Weights of a small mixture-of-experts language model, trained from scratch on English Wikipedia.
Experts: 64 experts in each of 6 layers, 2 picks a token.
Training: a variant of SOAP for the experts, 289M tokens, 8820 steps.
Below are experts of layer 5 (counted from 0) of a mixture-of-experts language model. Rows are named router (the router's row for the expert) and show model dimensions 128-191. Each number is 128 + 24 x the weight over its row's rms, rounded and kept within 0 to 255. Numbers have three digits each.
After each expert's rows: "mostly gets" lists some tokens that are sent to it at least half of the time. This comes from a sample of Wikipedia text that the model never trained on.

# expert 53
router:111136141131115122122155108125140112107113111172068143130131113172141153113119078138121131129096122174136121151113115152124154133139086142121131110123085165152114142136156130113143118142167087
mostly gets: " first", " two", " more", " other", " three", " one"

# expert 10
router:138105128128140146127138109122144127171089085095115122113168174132180161100136105118119104104112088138081151172117138132127157150116111135146148113079128119128093118154160113116161080132164161
mostly gets: " Clade", "%;", "aged", "age"

# expert 22
router:103130132132097147097154117095144084146152123170082145194131159133107151160123135112094084110129114133123126165126130132146133173094096146154141117139107129160146114160177133118142132152142137
mostly gets: " an", " a", " An", " another", "An", " one"

# expert 56
router:114136137091114136133149099111164146117159087144080126177118085165127099121104150133088130145083124126037115134100137122124086133084120148143128119134147129139132102147143105139152084135154122
mostly gets: " Car", " Bar", " Mc", " Mon", " Bo", " Mal"

# expert 30
router:089117136134121174107145116133123121145166144172126129150143164141125100119133164130099129111134098129118058118126105134152103142114119109159172151137101150204133093138123076127153123129194141
mostly gets: "in", "an", "on", "un", "en", "min"

# expert 50
router:125102158155146121147202104112104136110090135143126134129096097150112115172108065162083112113140111103055093139132090132122155131072102135112158116137146119121132105149135112124133103135117106
mostly gets: " Location", "|---|---|---|---|", "Personal", " Genus", "|---|---|---|---|---|", " Website"

# expert 46
router:115141129139116122097135110116145095168107124142132157150119135153132164152125150106108121131157129175115103127075104126132113137143140091177141112122141147143104091157117127090068075131139153
mostly gets: "a", "ne", "ara", "na", " La", "ata"

# expert 29
router:119119075125105174130143128099149101110081149144122139153151086133114105126102159106110184155148126124094126140126096101070152117128153159123131123101110138131133140120156073120128119119162141
mostly gets: "|---|---|---|---", "\n\n", "\n", "\n   "

# expert 45
router:083140111155162176123128113087140128126113088118098112128159104131138105111127109154121131149097124099089141184041143151137142155085141132185126147110130109136125121137194112099093101139140138
mostly gets: "°", "^{", " +", "+", " $", "′"

# expert 34
router:114137113158128103129145112088109141143116128129132108145139101134159167104134120100130143124151107114126139166124069125080154127086124157185163123144151144121099131147113135135158101114198122
mostly gets: "000", "67", "78", "70", " million", "60"

# expert 54
router:094127105101147153115133102135182141151151043159113125171163080166129137107140134110097132135120100138092138150081138131139108131117136184129145129142122104103118126134166103129137130144130155
mostly gets: "it", " par", " met", " ent", " disc", " form"

# expert 51
router:045154130117123166089143107113151137113088093100120126154149108145175129160140107112099150125131100155112133144068106124096122104078136156111132126096128106179067075137127089117122114099117118
mostly gets: "ac", " Be", "amp", "anc", " post", " Mart"

# expert 6
router:111121135088128126138143099094151147093134100132099082153106129148164114102105094097110122112130105118087126164098137156141113152106125136125130118121110127136084126154132110149137104117158160
mostly gets: " November", " September", " United", " December", " August", " October"

# expert 17
router:106115117122116130103148110119150144128140087128118151131117117126117136105084108163139130092119131131091123125088059135137081133116108137157170094110132148144105112138124137133099122129187088
mostly gets: " house", " body", " ground", " plant", " rock", " car"

# expert 36
router:077119103113148164086150110114132132156117147141125139099173149140147159156151132100128106128125099107124137125130112166140151149091111132159103081109138125113142099167135109113117109188145062
mostly gets: " (", " I", " \"", " O", "(", " U"

# expert 32
router:119118118146134158128129097098176118156107118154116112146148093161141075155130129111086135122120103144098123148099125138121112179119119138166130100127168121109100110137136119117118097139150142
mostly gets: " Ed", " Sam", " Ar", " Art"

# expert 48
router:109145123137137125133171104138137136129127104169147123154140104200159130121140148132123083100101127114108156141087119082110087113106111135127109101128127134133110110137159134113148122136137077
mostly gets: " played", " held", " had", " won", " took", " play"

# expert 20
router:102101125104145127113137099108173170166153111137114114143163112162137130112079154137120117103142103110102140130089141124082084134111146112131138104126136175125091102180148115115175084127151116
mostly gets: " England", " Williams", " Jones", " North", " Angeles", "berg"

# expert 24
router:134109130142125117117151117131166118136098150152050167145146166132117115152086084080098144097141136149130087133144129134083128130135128107106142109126118154145111109164152109126160113137120102
mostly gets: " States", " American", " York", " US", " British", " English"

# expert 49
router:140078146136147126126148112129121093153094081139115135123151138139143135114125110136131139081149133159095110131150138120086130190129141146132173101148102165139145099153176087071118095122158130
mostly gets: "|---|---|---|---|", "|---|---|---|---|---|---|", "|---|---|---|---|---|", "|---|---|---|", "|---|---|---|---|---|---|---|", "|---|---|"

# expert 38
router:089106130119138134109163096059160165115138097166115098164154072147137114110129117125096160140143103102096145135077123109088136165096147143145109072152137134103135102147146112117118099148156122
mostly gets: " No", "\n ", "\n   ", " Votes", " those", " ENG"

# expert 61
router:098108130146166127118150105113132111114126111157107114125143161139155194161120098155126102091135116155139118118148151119131069140119060091131174123090150170106137107144127112103159103152120110
mostly gets: "Species", "Source", " Occupations", " Species", " °", " Occupation"

# expert 8
router:098123112126155127086125108137134151115116149136069152158135087176199124163134075130117158101111111152104152141116114084110125171128125105146158141082149135130103100149121102068158127138151116
mostly gets: "S", "B", "P", "C", "D", "F"

# expert 23
router:116102105131120114103138112117164152152126102114126082130142141162141138122109129133121140082122107150119157118128102083136124154113102149115127129132146100161113116151130105091151115145119084
mostly gets: "ions", "ors", "ers", "ations", "ons", "els"

# expert 37
router:123118122102140096106102145108115116133092147114120098149127115123106087121115163130097119112103143182109075149089132143072127140156140134131146112155118141146143144107134139140145108129172075
mostly gets: " the", " his", "'s", " their", " her", " its"

# expert 39
router:116151104112134125108132109121132116122141142120109102187117133131134086146127158101116129146126122114114109123104082101137167118110109095130157119137137093132125135122135119108108115169165139
mostly gets: "|", " when", "When", " Later", "while", " says"

# expert 4
router:109090123088129134125167095100187121136083117112128102141136104154128114107116129103116142150120120119097107145118155130067088153113141112172140083123159109114096073148137118104142072130152124
mostly gets: "á", "ij", "í", "ö", "ó", "ō"

# expert 63
router:123086104132149108150142105116148131109148109147101156121173097148121155119100121121114130114152136151131100166115114118117133145117110130128119117110131092153141132171126122113122103122134106
mostly gets: " ", ")", "}", " such", "]", ".)"

# expert 60
router:103110118136156159132154117110120112104152093135117112137136132133107131115093101131109170124117153151108129134087116137129095139130121090179164090135095096165127134145135099106098136178126132
mostly gets: "ation", "ment", "ization", "eration", " organization", " version"

# expert 57
router:126161127111179140120146108114169148122108125123113131123139100133161153106158069126109158101135123169135118152147138156138122125107127147135118140147135158147150130114145098122146121128150147
mostly gets: "ant", "act", "pt", "ect", " process", "est"

# expert 1
router:114106132144120138118147104112158161156132107132124138137129119147143109105083106129077101109114111201128132105087115138144120137129112097123133099128122106169096124143137116127154093109173158
mostly gets: " John", " William", " British", " David", " King", " George"

# expert 3
router:135150120064156143115111110127159088142131142122123065175173074130109125137145131079091131128114115166117120127120098119126118162085133168135137104101146140097141100128145123070109116131124144
mostly gets: " R", "l", "r", "g", " r", "pl"

# expert 28
router:136139073137148119130138122137124129144142138145137155137114143121138121151159095140133106098158093149108133166128143132150126143125090141162165145138135119168149119132138134117142137119124141
mostly gets: ").", ".", " ==", ".\"", "\".", " ==="

# expert 41
router:118123115126146119143114118105119101137101072113108116108152117152157077116118081109133127143107124117131150159107150150139104129107134153125127123117109184182136106160132080139097111189128167
mostly gets: ":", "=", " '", "):", " :", " “"

# expert 11
router:118119133135132130150117109129144111128130130177109164096193160140154136119158141123124138143113094091140117128149100156126155128124088121154199133141123131099114129117145149110113129131143108
mostly gets: "ated", " released", " used", "ited", " announced", "ified"

# expert 0
router:067122111121194136124140088108166095114134129128099157134140131161140163128130142111103130124122128151077109156103127125104138155081126151201125114111154128117122103147147132094134111127138132
mostly gets: " ±", "with", " how", " PC", " DN", "&"

# expert 42
router:133139103110175161072156119106104148117139132152141152117129122142130093126097138123131138135097115137115107165082090135114146130100120107121118137119171122134097108138106106121094108179105092
mostly gets: " as", " after", " where", " when", " while", " including"

# expert 35
router:106070105093133161132145116083141134132126141112104152102111118169127125142128148088095124153118093135121107170121135136116131154096085118143109129107092120124106116120157136118134106128101144
mostly gets: " 17", " 18", " 10", " 12", " 11", " 16"

# expert 47
router:088105129121148141129159089102115141129095130164093101113163134134189138106133125106093138086136098110095128178113133131104096149113132115156136103098119102109080110163132103087150118117170084
mostly gets: " km", " mi", " ", " Democratic", " Trans", " PA"

# expert 40
router:117142114150177146133137112118135149112128131137076135156151116166165116119085094152112151101142125134111126133100140166124083122142135111140141106134167134164131094157137105103127136148154113
mostly gets: "AF", "SA", " USA", "CA", " Army", "IN"

# expert 9
router:108096088119134135125178111067136104144143129129084124146152138175124147141117157093107149137097123117129085112101120153122092166093123136124119112139083170128123131142159119058147101148106117
mostly gets: " 3", " 6", " 2", " 1", " 0", " 4"

# expert 33
router:123085124124157112128167112116141128093136091135092104180132091153110091129092131130093146106133127106095155127091107149129083139122142159137129109122137136132112123148131111123177118152137108
mostly gets: " University", " School", " Center", " Street", " College", " Army"

# expert 12
router:113100110130130152109170120132130088156087116115085131155136159165171144135105149105098146144081105131087107127113103158126113122093120155106165115159088163135085118150150114112088100120133134
mostly gets: " on", " in", "In", " In", " at", " during"

# expert 52
router:136137109114116139139144102115128103097091130152066123168158129129126096129141129117115148115126124132131136151144130098142114117102115103110203118138103116149085071162129123126100143157145122
mostly gets: " 2007", " 2022", " 2015", " 2023", " 2024", " 2019"

# expert 44
router:101128109117120134123156112129147068100137121122168175169120124118145108131134133086116079120150125146119074118106101102117105119084126129119147083082139110118123076137142136122149091112128144
mostly gets: "ro", " re", " de", "re", " con", " e"

# expert 7
router:082124105124141114065137098119132104161131148124131152107162153164128143121116141094075134171137112134093113159140142114101161146135117171114117114072112064103142071119130103109089114149131098
mostly gets: " F", "f", " V", " w", "ov", " v"

# expert 27
router:113123114114155086115139113141114100127128136108119086163158116170118115124072129108113142138108110131087136181079105130133099151109105140101140123123135120150082109158188148115137125113158095
mostly gets: " C", " b", " t", " s", " c", " w"

# expert 26
router:106109140148145144145160102097103161157135094136125122172125131130132180162134155091090135121127120147088134135124085100148117163077118150119118046124114154153137122133133100124117129133154101
mostly gets: " m", " M", "M", "m", "um", " am"

# expert 55
router:070125110079149145150110106112161148141084076186104102119132123197141107122114153093114164083129097124099115181142150091122145126070126127128117089093140144167148100182121119081142091151141121
mostly gets: " G", " K", "k", " Ch", " Y", " Sh"

# expert 31
router:132128112086118131071106130096194142120128156150130146158148099122118137164126125125115108147094097115121108125127100154129091133117071101111117111102097118114082143155109111141147119130119086
mostly gets: ",", "),", "\",", "',", ".,", ",\""

# expert 15
router:102083118095147142132144091118154135126118106134107150144158087157122149140097125116106166128109102138125101172121119118124081175099119157139123112100104127108110068147166099113093110124133131
mostly gets: " cl", " n", " t", " pr", "yp", "feat"

# expert 25
router:115125094087111132108146114121188080104111132142133110123128126138123104161085144132122127104160082120121124138099121126165152140100128136158128107142135122140123105137145137159100097142147154
mostly gets: "y", "ay", " John", "ey", "by", "iy"

# expert 2
router:124111124105156100118140108117154165133131115120111121156108175157121112136119119107099101130096089158135136182124128128069108154134137120167119138100105143161131105145134120108115071122186121
mostly gets: "th", "h", "sh", "ach", "ah", "gh"

# expert 43
router:141091074077142131118165122073150134135149085149137137131139115158119087104152102085135112134155116210086144107104107105134120109128096109139124140141108160112161060142162122066113119133157105
mostly gets: " and", " it", " but", " he", " who", " she"

# expert 14
router:090031121133168195128154105119145135113101135138109173118135134120111140102144113157087131128137112126131119142121116105120121177094127120174124127081136166109082094154147101146097092164170079
mostly gets: " Genus", " Binomial", "math", "lor", "oc", "umb"

# expert 5
router:112120094114173145105168117094127119094087127165122122123162123130119159151098093082121121124108097127113125135119110080117089144126110156117135122120095136162114096130166144144096104088130090
mostly gets: ");", ";", " ;", "\";", "%;", ".;"

# expert 59
router:119078078122113129095111107115136108182141139164116134158120131153160106121099110133142102131157147140102122092127118110061118120087098162160168107166155091134090114154131114146147122097147129
mostly gets: " was", " is", " had", " were", " are", " not"

# expert 21
router:102127137135144125145154099132167149112139056135123114119152085145157096107076110140118144113111118120081136179132132164136082137101138127125119082131147164129115116152151087137154109139148083
mostly gets: " member", " head", " player", " President", " football", " man"

# expert 19
router:098128134118153124084141099081155150118145130107104090156140099132145149110128158088090148102135119125099120112121139147083110181090112105144109103124105113181121093160207084084118138149134126
mostly gets: " P", " p", " B", " vol", " Pro", " O"

# expert 58
router:134131145084138147135106125128122115074143119139114095165121117171137158124134132133119123122149127142129151167139138141092118145140105083172148111064126113168133127125151129087133134129162153
mostly gets: " to", " of", " for", " about", " regarding", " towards"

# expert 62
router:102103152106145115107170097112149153122109124143142102138135124180147104099115133106075116152140112104070137141084147149093131161108131105156116113143149150108105118136138090137148095138140127
mostly gets: " Per", " Har", " Red", " Me", " Michael", " Mad"

# expert 18
router:079099096080138180121119111110119177112120104111111120134141150121106148131100134102123100111123132205136057178097133158164105134115122156140128094126174112123117105161147094155162099133121142
mostly gets: "-", "/", " '", " (\"", "–", " •"

# expert 13
router:088105106087111110142157104118185127089137141145127131141154111154148120108109131123107102143088108134068104135118089128109109131089114162117141094142158097112145111156150116148165127089154132
mostly gets: " up", " well", " long", " high", " along", " down"